config.yaml
n_experts: 128
balance_bias: true
n_kv_head: 2
head_dim: 32
norm: "layernorm"
tie_embeddings: true
init: "normal"
lr: 0.00665
beta2: 0.99
warmup_steps: 50
schedule: "wsd"
Below are experts of layer 5 (counted from 0) of a mixture-of-experts language model. Rows are named gate (a neuron's input weights, with its number), up (a neuron's input weights, with its number), down (a neuron's output weights, with its number) and show model dimensions 0-127. Each number is 500 + 25 x the weight over its row's rms, rounded and kept within 0 to 999. Numbers have three digits each.
Before each expert's rows: a language model's description of what the expert responds to; "raises" lists some tokens whose logits its average output raises strongly, later layers aside. This comes from a sample of Wikipedia text that the model never trained on.

# expert 33
It responds to: Adverbs and modifiers after verbs or auxiliaries, such as also, not, then, commonly, well, later, more, still.
raises: "-l", "-g", "-p"
gate0:509474512504558533534507511533502522540526524518502516495543512500462490531527499516473489507516495523495520463476529534496510516492534489514484492493485483500484454483526508507467536483472463501487529533492489473453487502513531448542492534508490483523504512456475497509488502534452533532486498499497511513476485444480467481506504526576529425517493509480536523507479479521514519515505
up0:461476521515510576480497541512517514512503522490476518525449470484456502526494489452498449493513521501523493486509515461480477502538567542521487507478509473510492480532489477523479533533467532555560476507516474504479482535509477476464511529489465497483537503478521503506503508496479446504504486527509458499476530486497485514493486489500496506471485510464472491491466479455501482500493
down0:528529494475513518553474544480561499461513515471474468486479488506463493493521504507486488500456511548504492554473498501493568477527492506500508508494487494492483470501468523513476494470507506553485551529515485518467517478481481483473452518476489539542543510516512533529547504485534520498514521477483499501494496527503454501451490479481532500521492486529480463461476515517487511491478
gate1:484513482535487509506494507534486474521501494492519478534484529470528490468512440493514499497532513484525447500496508537520495486459541497481460522459512571466490466498511471502506503513498509453532499481476508457498497521529472481508520501539507491529497531468479525521481519542513505456518505509514451494494499462492485546552485522523525482452518495491451515514498473475475454501469
up1:448504477508513500519499503503460443496506491496500488557519530537551482479462477468500464545523487489480506503491498519474500514519510481484482497492466535460484505458525483528512516491454488462471485490507564526507460504482492499458481463504549529543498515534495486529514475479494496509526544510491518481501483470530520528504500479511499524497532475534500518483540513455490552469498
down1:478497453481510518493508514537537505533510532473513530510456489462444518500487483547482493476496523494472506483487481535474474539455480494532500524502528490476498522534543496513528491513457446508449533435485529486521484516469482530492529500499512528479534489516485511488484490510507503451552481541536482514479528507507509493465540496522484510468486490488474464522491497466515522491520

# expert 28
It responds to: Short capitalized first pieces of names, titles or words, such as A, I, Me, Mo, An, where the word continues.
raises: "zz", ".D", "ird", "ida", "hr", "int"
gate0:520485523505506494530507510495496571493451536515493501487521500529461468499525489478519513483499523490464471502528515526503495517479516520421513466486479515505507456479515495492504498492457488510456453525469471540488502514459510474496493469493514543518504502488486531481511479458498511560451525495483483484505462508527479496499555522487478529513463493527502435472478493480537504493507
up0:504544491519527504463534489482499481497517449506507493515443473501517521460498492524517527508476517520521519484519568500488505510517481512550463512505512505499496551517473476507530492507524502474538509490523506450562511496537494519509479473502471511507475538516523507560489498513483477483534449468494519519482536496447488489534486521491490478500502488546459520481484504525477519462459
down0:495524494449510501510523512508487468467484503545500452493479560483502491527523534515504472514470508457501440519516478455488564508516499522532504505477522467460490495512516529510500542432514495502448482514491506456480513535533502551490515512527511496478530542570476490515502484493514466518522478496477476504531499504478510510491493485510507467497484496469519481479469522478515514511503
gate1:484525453501485492477490483489568514457516497526457501462478559557481483510476494469533490526480520546488490540521517543511468445494483508479497448458488530492479502518519523481473499522479497495527503510464509467482527486489493525523487505521496511509515562498544518532490500495481492472488501538521483505498480470482489480492508547509476516524477513512488471486483542498518507481443
up1:467518465542536571511497516518491472478470515495524499532508492490512509476525501501466528509528515457485519505455434469462516488506502496552515536518505500473525494456478525507523464476532513539522502501508504498478530502474485486498474468494518509503488473475490500456510546480545499565492482477548485477503531511556515527489493494475467485499486526469487516467477499499487526482489
down1:499523515491478517486493509487523510517477526487501516524499512493555483526525461470522500474470514493467471446503499486510530452483479523482516492488531512496458514501510483523492428445486510494505517517506527498482539468491540563471497528475473477501474527479469485540515534482498496523463519493547473512511464490532524509507503577499479496511516514490501532529466491518523459470479

# expert 55
It responds to: Head nouns of institutions, offices and table headers: University, Party, Council, Award, President, House of Representatives, Year, and 202 in years.
raises: " of", " |", " for", ":", ",", " in"
gate0:497504521483490457479500503494532475502485508518451519512475482492533484514509486451493442526480506475503508496451530477527507480455484466468497499540536537489507494501510448461482487542517539516475517490504541486480477480507526539526510478526513476503492506504503446491513500524481498471440467517474522547435465496512495492537544466503498505485513514536524508488500502522531479479527
up0:522504495467505505488497502513473520477487533461485503505500509501492506518505490494499514483522517493516479454526505484524472482472535516495524503511482542499506518500492472474492535491468519535530491503526495522511508499484487501536534513547530515505547516511444517464447486477509480489494435509467526536551489505516548471518549515449518518522469471491494545543478484569450498487523
down0:498455523483468495462506474525529525493487526471494515482498515543500512537512490502550484480492513478506472483504520486481544469490528549456526469460518542487536540479506486495527535544505480491477463493518536510511477478495505514488520509565511490490494516520513508488474485493477561494444485473520465510507498490488486493530493485454509525515535498475513512502529498531496432452487
gate1:477498465537462518461501538521505522523505469497479538471484473491497484491506510492532491472462484514527533512500526497569529514547465517492512499528492488487488474523519474468480494521457523492493434519471539502426539494516517514534489487512548485478491510502488475501475499497528484481520507486489503495486485500473476522535517509503498447517505483479500435459501501511547482477463
up1:502461543550481478538471488524475503503482475472498468521497526510481520517497528489512507493494548510483510491514526516520459485520511533482520525471509511575494550530502493458474520531478533503486531505513465491514510539504527455461504519486458470484459492480522491507508500478482459495486490469454526511539518490498493523497484469463470513478527476503504517508515512562441476492487
down1:554472528572487511510500474492476473500515513440498499491524499507492531496550541459515509485473507503469500525488516528526496505516502517494482557512507438520484467483477518507488492485497531492544497511475503523465504498464507515487545514542510537489515484490461465515469509497519448486445478502466491526486490499469510515483485508496494496549558498494507443510485502541503505507478

# expert 34
It responds to: Final digits of years and other numbers, such as 168-5, 197-9, 210-0, plus ISBN digits and BC or century.
raises: "\n", "\n\n", ";", "–", "–present", " |\n"
gate0:469485521479481542496579467501458521524523526495489496512519523498510478465526488529489483525481518516443490520493503508519504515517491469481508500510492499540494488504512495470485508463486470494524483496486509524513467485485463531470476528483530495449495461498490493502506463504507524447491497488515514490478467470537505523529481523509509503563533490402495478500478482486464498544528
up0:499467509465498535472458508531468494468504512514540492473481529471473520512487498476490537484477515517550479508504491458522503507505502482510507549513532484494480561489448507472494479529482509514465406482505481479525489495476519490528507500473478502498477525505502513500528526519456494486509518517504533514464497538533487526465497516494471530479521456519482471515544537548521510478512
down0:520566523521520508491475501533483523471506453481486486500433504499509494538493508496487446536534460519487528552504505470468488504511480553483476506538491509499512513527531515485515505485479527489499479482506485505514524516502478492464480492520484500470443480476505478512541517488502479494461478547540557519501501520513487542523506430497501485517485489523502487542472494512466517474475
gate1:508524465483543544435509506502487521504518486525557489503493513518510528521483523532483512460473524432518501516525512494481501519528514511476481493519547489521502511489475493502505522452476503517523539501520528514455554459508511498489532526444502516481502505512500469460509509497496499571528479537532443509476523486509490504481515493479461510515484493491526480502501449489496465488525
up1:548473473529564488504490487469502494476504501530542486498516526480498509525487519496501514458480541488511478539521493477525488468492509499473461495519484492514475488497465528516514486495527525513526555494472473522486532503570517483481491511503505504458513496542488509480537475543466476543518532472494475493496506462513529486519542448491511466489471496534521433485500521492464501490527
down1:512527508483464521497474479461530495488504459511503468499464481451493525461504527534541562512473507507522532510504551478512480465494495508494522523501477534476520476551530545500514469493519497507496504495519468542509492505521485466466462481465550489509504540473543508521556532495490503486508473487500509533475531491464511516487537514487485512497517458485459507521474463495501477495457

# expert 46
It responds to: Conjunctions and discourse adverbs starting clauses, such as when, after, while, since, that, than, However.
raises: " they", " it", " he", " the", " there", " a"
gate0:511488476527475516514472512498507431528500461494483510526515484495473495501500510466476502484475504489490476511487499525493480504517523528469499521486487463534474512474523498544537528483493504469521520464518457500513508505552533520481523486489501471548513500508518528496479511484538494488534506517500479512467496526452563476503488522497479493544547458508516523468553549455505469564502
up0:513494496489491526527517529514496442511516522527481522497501507558486480514488461427481484495497509514515529463519490499441511531473506484491506490507509522519530504508503509545500504509517473515487474480435498519507452513510486553497549505503495455485459460501530506534478444539523533511491480509489513473485509519473510476501471469473512485504517533510517541516528544481501461489465
down0:498526519434520516498503452536531496482517524482481463466485534509548505444512487491517514511479530494525504496528501510437519522470504459485524529512514512477566516493464505482472534496489511517512498519485494503521515510492490492507510522481516484480493486514526509468479466519518514506449512452517508489513497445471513456429466524503550518494541522480490497505509494511539500477524
gate1:514553493507513505467523505476491453534524498515494477514493493530489481478559499513453442548522510472501504469456491484510505551534523466495562503516494517470534487523515472473485492501524533470503460540480538524477467487476495485481543467495514478489512514454515532512524493518521516493501486494447528518529531468514486499479516518507506472505471530501462478485514484471500499463496
up1:482484527496478477516465517491478485515498542501536469565483487528507484482482440460555524429479484513521491526529535518501507518471511488502477515508486509519441511453514495494478496516490514535485494522493490517495498518488523540558475552493525516505491492516498489481520476506500503512545482513511534492496474490533483488511470519496449500471470492500524460472492530494538447470513
down1:460474508502534536467509416521505486460500489455520512487497497474473519489493488542521517492498534467502518507505514531491488488494475474481501499474464500496524496444526504496485518472512537538522504503479472502498538502486511524513487462511510465480510525501508544500547498519489488517541486499564486512509535502495423455510534514541524497455484488496477491509522507510480503558486

# expert 5
It responds to: Two-digit number tokens in stats, dates, ages, infobox fields and tables, such as 36 laps, age 38, 29 June.
raises: ",", "-year", "–", " years", "-", "."
gate0:531515490497514527517532476485498492480493510513480467458499475456536496476478499503523501511535492479497498446479449542469470543499490552510447518525510491486492497509485458515507502475472522489480470510528520485544524551500489448525519525474498460483476476497482515497491534508530529527495521490517519512477485563480482464482516519448462522529475514503546485526496491517480508460516
up0:526429517483514492489506521526494483472475526504517470531500496510515505496471515551491460542501512530494522497491481482500525484466513505477453500503534496523527524488461512468506516528519480526485494479462517491571484482503497477494511502515500535527485455518495483531522462535526482527500498508516457520546566510481510475483556435531497487495478461488506509469522482492466507479489
down0:475498513500519464522497512499484513460473467487481462505510493513485459501522482462487511475511497538485472507484508544535514518516496425515516499519443430518507528525489544570536514481496496501485517488519483463512466525501492506533507518463479493523480527510520472474505488489495537502504500508520520523519488521494515522490459476444474503507546543541509529515516467458489492529498
gate1:513516523488492505482502448512531511528519512522482533475512464462510524530474513475546521481482514521517526521471473525466488515482504539502492438496478500514506439502518486511515505476550515429489523469476491503475518493538465456477489509505488485502521489478470511499512498498521495504459502501458477511472476453536463456507509541515536503495531514509536473477543488501479449509483
up1:474465466503528528475497566504505533508534571499491559493529488497505530463496493508436499460519517526528489458525533510488506527502498459507493500505454530487443449514524473502498518504538514476469519455512511505527491519492523447507505539504502509493494473505520509500517481457510525506490474472500522487487496482505522496519517483485519505469499529539484518486541529501534481462508
down1:496568481507512549502503486513514539495490533505504513513475516487440478494500530505488493478511527479515503483489463466556541457503489518559506527492498500513496506456509518504464515486454501509520503518507505498482480491511498432481511458509492518524462541492493476530490493492513527497508467477481482490561533502490500538463516462534485485470542472515507469524485504458474533526472

# expert 53
It responds to: First stem piece of a longer word after an article or to, such as isol-ation, superv-ision, rel, reg, inv.
raises: "ol", "anc", "ron", "iv", "ir", "oc"
gate0:487476539481495501494522491484511512517472500495527553516528507473506501497536509531503478491476477506526532494523488533519490481477532477462514531479491508508523489539510491512499459475510537524522511462558538482513474534495473475480508510464450446473500533505526478495483473511529430506510505450540458477488541473496528520500480544521505487441494487493549527481510519495489480511508
up0:490473501517490445487540504508479480505519470512518511478501488513479452500511490457463458533468510472442489560465496506533504526512493515482536571495519473474493488457487491438530496496470460499467480500470523513484473523534485537474516487476558492498523544496483503505527487463527488496502479476454527538506517501493504493521518503497495502492546520505510494493488499513525482460488
down0:517512459528511493498495520514495498479453485516464531451481506502530484489467509492463516493500523479472509542501500481455525529505504508495543510526495526518532507507507490466518510505476504499539494507446524498477524497498523496476456508501541498496467499494560496454463489471503499507505450496518531536444509478523477502575487515494542498496434537457500546479506487517526496497485
gate1:495513469517533501557467491535520505466514496507528505482503460500539493483504519453500469515507494481466511541535550516541496473493437530510467463518503507502485487490534487506509450541483506465505478515443511549501475512522512482487473517517493524511497471530484491515555511535467506478509493499477498509478509499459529497516557474477528509491475443488513537489498482489468529493497
up1:525540513466469491447530508472498503489505512491454548518463530501481514494520484513498505503505473495516498475477470447491511502510491484492496496489478511507506511531507532537498538490492480519482481466548478473516567477490502483512574483504503503485530511512510501466463443476533495532506490476467503507482480510539492550484441523470484500511498520523513438494517503508529496449530
down1:530464526494514506505513465493493534518501513517505516504497498486552477507503538471473513512489502513505462485491521455517515483501515494497428504459500549495509535486452514549475548517493479478525489468501499494540545476507486457480507461514484483487489526505507514488487481516496495491498486463456477522449532510529496495539472460507504552540510564494512473508550456504503515480521

# expert 62
It responds to: The word the or The, usually after prepositions like of, in, on, including in titles and epithets like John the Baptist.
raises: " entire", " following", " same", " majority", " main", " latter"
gate0:468488528501459475480519484525533499478482467531537505481544521469477528463490515521476511513498532494468495513514513467461473569477503491509490524486497506478519461498489478497490496480497495484546475509486491478507485483516509440472474496486543499470491455507521544541510475455519480471454527510493491483523493499527506486467474472522491466513488475521517525458470472513502514577523
up0:531489485493550510518494520485469523536531551480453503503477493503512447566518486483495513507469483501514506496498482505547512425557512506492520472475527501548491523476499480519502491525519513517497513498500506510522519527504502550521537514504471511507498540500470462452509494521497509527512485463505492470474495498481477539507516533494489502502505533463488484523534535477480467435473
down0:523485517518476498474493487549450548505469526537491494458524499511511522515442473521494545485527490520511509524526510475489459490476485468526506507486524515486495501490511495527466490540453482551477527496512492486533469563493473479481478499492545489518489500527494477478520465530574469512495522498546517510507493509525474467489482507501508534505483480495484487442469510492488525503460
gate1:480471542502496488467474518481507508529504544511468502515474500510526492510518515555517487506501506502497440539496469505535508488491513520530518534519480515460513558446527488530500542515510472491473503512481486500475484508509543473520478509538496511510534510533479500480497497445477500505535504467472512512483503530512491486468493439479514452529530482485447476446478525490513540506535
up1:508487522515490474482542484533514488509503522450493458530494445508525501467532507535501493485510526487518505482493523441478480485506530498537528510472539525479488461465511522515530540480453512468507493488517477484494519487564481496515490514502452515531513540473526491534522485514525494448501472496514506447511492501535516484470500485483482468500478498493477490500528551569494529521495
down1:511466537484531498499521508489502507544491556495505503438495482506511497504496538488537513479502487491511516518440495523489453490515480496548515499501508535499488482459482518498481537475492536501482474529529534538526471485483505505473477530501450465543529529517518516515484466523518503554492498495516467458450502495489516538514489508517434478473537513524463481480506509497500486529464

# expert 25
It responds to: Single capital letters beginning foreign or rare proper names in tables and lists: S-ikura, B-ietigheim, P-iacenza, and W/L result cells.
raises: "AR", "ats", "LC"
gate0:518511520521554452494449479486477501506473489467520497529507522573483488503531497481478470489521529509481500500501535475501491481483510526467500524500495504508481508480522493519449507500478516481499516544467531511489455513497499473472470527497481520528524463468490466488493509511495510505516552513508488483487467499554489539497495466475499574532449518497474465505495476498479486568514
up0:536536471518463518478503520513521495492519493543537489489489487458481471526482493514523525525464511498478480486501466508511543474469488465554511455467547492513492477490474541450522488540535542513491490467515508494479515510537468524492535473513487500518465531518509495514466525482506456511537489498511493512518507492463510513589516497507509470481528486524484542492496497506540498475498
down0:472514527468479476519480548511489516496501447470488535499536517466498507491529502472466461485498508482524512500540532469475427515487516516487498542489514547493514499498483498526496500461475477501500498527558523539508511511505533524489511480524525460517504522512482482506513504488524485514449486516460505496528496458513516513487543482464475498508439532471538482542445503498493511478527
gate1:498474518497491494519539486502482512517494512487546520474481487453519530504460454485489554505476499505476535505519473466452496540452459481516502492495504482509529469530487529510482486475493496489516502494555470510473525485515479511535458503453510485489496509488492497477508518492542465479530522487543465519488498542496437486509508475527490449508485522470521496502480485499453552547477
up1:513481487499543482484518534466506475502501517477528466507482523506526522482493539493506516501483517537534526519535477523425496508484514500496505488543468494493502536557484515514526508480490476508508582476455508530497529501523455473495488489489483465488487516509494507514465476507504503488500480497492507543473503487458493517501527537490501473429466514484484497524474567483455497533500
down1:507494518536492490483488480489488540475475515521472473503497504489490479530528511499469514538498491527496585484522516491476488467480501491473483504514499571455515484495494564465462510479513544510479526498470505499521494502533484525512501490503488530444477472554490506516491489482489520541469491535498486491520498546534471498527473462498498526502476508516534460495496515528485458441499

# expert 51
It responds to: Nouns for people's roles or titles, such as author, director, Governor, architect, and mid-word pieces like Mer-itor-ious, coordin-ating.
raises: "ess", "ries", "ates", "ate", "ations", "ors"
gate0:515493521485532520456521508491481516557477456498525495467555481507532487538497491477486539492514516513478568504519525500532500515469488505450486469504472527542510481507527517517481511484499442473526542515497517531532474478534449460473470491510551495514484493505476464518515517477491524500483512519504494529499530521513476458525503472470503517509513514513539477506484498490509435504506
up0:533514491508502482492494466505488491475516496532497511497503492497514509490548510553513485505476476499511508521455426563460500493499510506508534481521472476516490503509519478494542510517522490510521437518521489470478491480503430518517476539470508463453504534494447514498491459488519464509483493500480503508474515509486446496495505491499517477567459524515484543471488499474489472503464
down0:516445495487530554484469446468457514470493529487457448524521514493506440516485514509502500489508514481556518503517476490512463489500499478510464515493560520496522486542526487500487514479498471534523492514523493489486507499495505502555510500533531510487481554535454486511437495462469479513513528496515512501506500509503482476513507495515497483530519482482537506463484514490545462471521
gate1:498480493498543523533475474475521511468529516520497500468500520501531491499504498477515512501557522527502502513503487470513530489504478504522522510516520534541498472538518488484498522487471468474485472444538485521527503478530499487496498492483516485499506495508520504534489461496515511495501524497472518520524500507499460552556518485463467492463529444504486524508492515390433496488502
up1:480512518492519505511499537492454438533525501494540508505473491487500510489452535546501515519482458514502478540466485516474529494469505517533510489476509496523512478510465547504519503524480456455474505523495488468522495509541495457507445499525527498504503496465463483468502539507489520480485519479504508498480529531468479483487502455444520534520507544502479513496523541498497463532451
down1:504486512505524460521475491490533475510506491554436514516543528512484468482521521496542503518527554499528522496517473500542481480508497523505511509489536508547467487479527461486494471494473467472512470491537546486488470513502499508504513509491505500491488466543484483483472513464502544555524481458510539512455504469555441469513508496482521487475518511469477478512474517521491506492509

# expert 40
It responds to: Quantifier words and of in noun phrases, such as of, two, several, many, most, some, under, Among.
raises: " its", " the", " other", " years", " times", " their"
gate0:535486483493561487484503511510455488504471490449494500465545474477495520494473486490529473509525506505512580476471495523533477489501478550483472513476495502507539519502525510554490511475460524470506511527497520517528505484518490448510501495473500462469529456483473509501486534479496514537513483506517487511504510559535500462504513472502517495493521526538533473473516448526527479489513
up0:519487480486505475521502495509500492509471496506508497495476527505506473504525538474515506517561508497522538506470523506547471501534485537527495498508486489505482512529531489527495515483474500481528548512510467503514494514519519438517452493491506546472521484506497503511508484489463529510478493512535553576467493480507453470532479520521455449522545497500546500494469450481495516461534
down0:504465512464487506439493510517503525457489494501516474512510509439514490537520503534472453465516506506486524484516506544481502510482508458479474493484504473488503497508507528489520472497476511458531494495463496487519511513463514512477528535476547487525460508500509490521488524501500523505495494480496488460533486513462470510502546506533515465502550565488537483540544505485563456500534
gate1:524511470529520519485445501508499507449538482477491533474524531488513486487481480517506514518497504555486514556508473478475527528477487569491463510521549499520462492497511480452488473543487516483471481509463507504489483513508518511501480498522456515487447454499449496513538504494513511472519507523521448517503493492474485486526505504494535533515519461484472482511558506482510468514484
up1:502466527501489510507530536439515508526518518469528487512494484493494556512481494462528535487499448504530462489500527518502499506507451475539486483476506492497482527505479520488510510499504490540485484497511499458475543511479490503527525505515508520493456556485502513477563486501508497463503510533486509496481524487501477499501510503483476534522493563546428468555450481495523499530494
down1:543481480493464517483460534493502536495515521485488539514456502498492533476520486496510527520503514527517504486484532517519499494483448532528451460489469527546488456508469509470482450507512478482519464493538516484511510491486480500492491468529501463542461512520495530469532496513501516497447517536561506477508512514475511483482483553476508509504501483502444538518463505506539525530501

# expert 26
It responds to: Single capital letters beginning names or initials, often after a first name or in tables, such as F in Favreau, H. G. Wells, Kornheiser.
raises: "ugg", "ats", "TC"
gate0:503508513500485508480511472463486472528511452471489520503485487474476495497536500480464544479526509504498480483562464517511499480504482532469519515495537497472451494483499503491518467473523501491490495467508490496560517498520473565468533515504468469481530552550498493500513564474508481520504501493509559488486538487541486509510495508536479495517490523501555494512517474495519471458463
up0:497457500479481481478494472511465500507499495473511498526528497472496496498489506494444512479493499496532460507512469493549462525521482523500534490499485514471501450553481516507500467519480497445470471528530507528556532480517489499490520518493460512513511556502520486511509540507501498524511471493473510478447537508512531562540522507466513496482501503550514480501534483488528489461442
down0:511474504472496540435451516538516526532483471532516508484530480514553519478489520518494472516525542479496490473481494496500486505530527503485469458493506480489454531450512537495512495498517471533496486507523526506529491497503460537491481532483499473494478445489493493535463464458512482486521492501494523489460511526482552486465505506520500531491486538510470489492557548493521533511487
gate1:538482497484513492495497532505539500518484438450501517492520501459539507459548464541526509500503463509462512556472502465525534516510512552497495498517501468492512485463476501487520505501549488472500512530525485503503467502499493487487514492531479503509524498522499494530473500487462517542524518509498467499483521496475521421498506430462535502482453524491489518467483500509509482476512
up1:525497490488535487515518522525476486489491509524482500531512490527488482502548506477452490502492540487536546476489490522462512489446463520462496498465482495479486530525494514486473498529490499503487502480515496564536525482532448460534503517487494507523530483496490509562504503502499504536484537524521491520449544485528486468530520517485554533531507515504479520494503513476539479436517
down1:519553470476477497499475468497508461543510517499475496572527503485512459482517519480488519493484485490499501532505466504461527506461433520553521501453510507498512520509499520456508468473497456501525483494529492547499509495506436488518489487550486491532505462533512494502525514507508494499492487559498467529497508535504469502488518505507504511477498467512479558519545470497508488479503

# expert 41
It responds to: Short consonant pieces early in longer words, often after prefixes, such as r in Comrades, exp in exposing, ubl in Republika.
raises: "anc", "ines", "ant", "ored", "atern", "ond"
gate0:552482488504529501511516545498518510514453520441477481508498525512549531512475537500511533532511509519461508534503530519478515527540499514448478507523517511487485489528460465508483424481501473493493463483473471481482509502456539492444479526517522528451499494502546497525477478487464467505488531483508496492489492499523483493544529475513504500467532495491475479467507516504516489523506
up0:516525521509513520470475504518511493474472488486469495537528543504487512501467500476517582498471470483523505494448499550481486486491521520484479521476487526489511500450521488542504452543490479479519515504477541510477529529520470436494518469526508510493490483531551476465475515551497472483475538510499473514519497534491478513533496478507535480475501478457503511484516463463497502503510
down0:514514505530477495462502485533500514459488511470518527478531488511487524552457504462484480486475489479515499503449543557514509490497495514519456537511520487437490509515478542533476534517547510487489522477498482490513480473473500499468512504488489513520473517504525480477495552496488501496503498528511516491532506513474466548533476440544491500501490506475543458489521551447505492484483
gate1:506516506552478509518491514451505564496468494529557462523491475471466519503530530488518502491469494517552557525487501524492489514500510495487525495514468471520494500487459495504506492487534513506480469482480492461473513557530515485491443517480532535499522487496520457509518491492519513548476529548497495520518492515542465483470502464524537489502524462527473531495499507512495533493530
up1:472533519504507521535473510483519516460492503508510465524496484506497519499448499486505522477512495502532509517488482505515525515510518516503491472493476504506506496470470463503555494488568456503489479479547517483461496529539530493520545536475486510505509484515493508516533550517498500463519484484549514476510447504506482541448478495527473468515478454498477555457527531490501560497500
down1:497503511521466485523510449519487492504487522483474515488468535474513470509463491513477474468468504499509537530522480525518541503474488475486529501468480467515508457474503528572547556484464519513493467509524544499465482499544465514501535533499493516512502490459457496549517493522518530509497529520513482508483456486461514513481484509503453476465558509512492520520507517504521495474496

# expert 2
It responds to: Small integers, mostly single digits, in sports and statistics table cells, scores and season records, such as 2, 1–3, 6–1.
raises: "th", "–", " /", "–present", " years", "nd"
gate0:515479508494465507499476445526530499505498564500492511543507509476484523516431488490514490530490522545510507539508475522484552478490500499484473521485498476476480523491537500505476492516528466503480503466492469479548505513516480497561483522536462490476458466504494506540482519484477515501501532476517520551482474507528472504464475443506494485454476474490515504523460529522483525505511
up0:509517490526500452490495460483514496481477527510510491507497505502519511448477501468510531507556484497495490521532505503486534461477538487534496536482494495515534503495473475528521535511519529483498490505530500477455484535494482476520497502463501487503464485495521530497470484475503515470489532432527482571505463496524517518480471462502507520505480465487445519490472520548518462556541
down0:448471494519541515493474484503488539466493520523501516449501494533476538468484494492504529488522508495509496496457479488507510465530527482506484534509430516480512476499544507533489485519475481479513488501513468465534522547496473490489497526508478486453464515511503519517533496532505518553495497522525471468509486524510520463532480523498494475484512493521506424481487513523477566535483
gate1:500486472516519486462500528505522538524497445493504494548506494480506507468511508497479505525455512476433482496541530508531516482562495552496523525509509522445486533484527521489536492485551515502456502512541466498540542488515482482525482476507513495480526500537482483486483484476436469502499538520497474493455495495522463465502472472520517510501516485478479506504506537489487533501503
up1:474518468497505526472490484490517503506513485471513573515519444510543501509548467466506478509487496466518515492543510508497547573484506515535504489498508474495508521505537467510491513506500488485482526504499467525516488492480496506420476518487522472531520453540487556532486492499479519505486498498488496519464475501491490538483481479502499520477501515464481514484470529499496423526479
down1:544500488504520503519457457475518487518504496508550495506492501445512532491494485477498510516480506477543490523500519528514516565479523536500561486471498442491502494478471527485521484503505496500505510481510461507456507463513479502515513486492510493490529516506525486539506461486486472468551482493498526492517497518473528498484550487539504517498453521518496534444450528452516463532474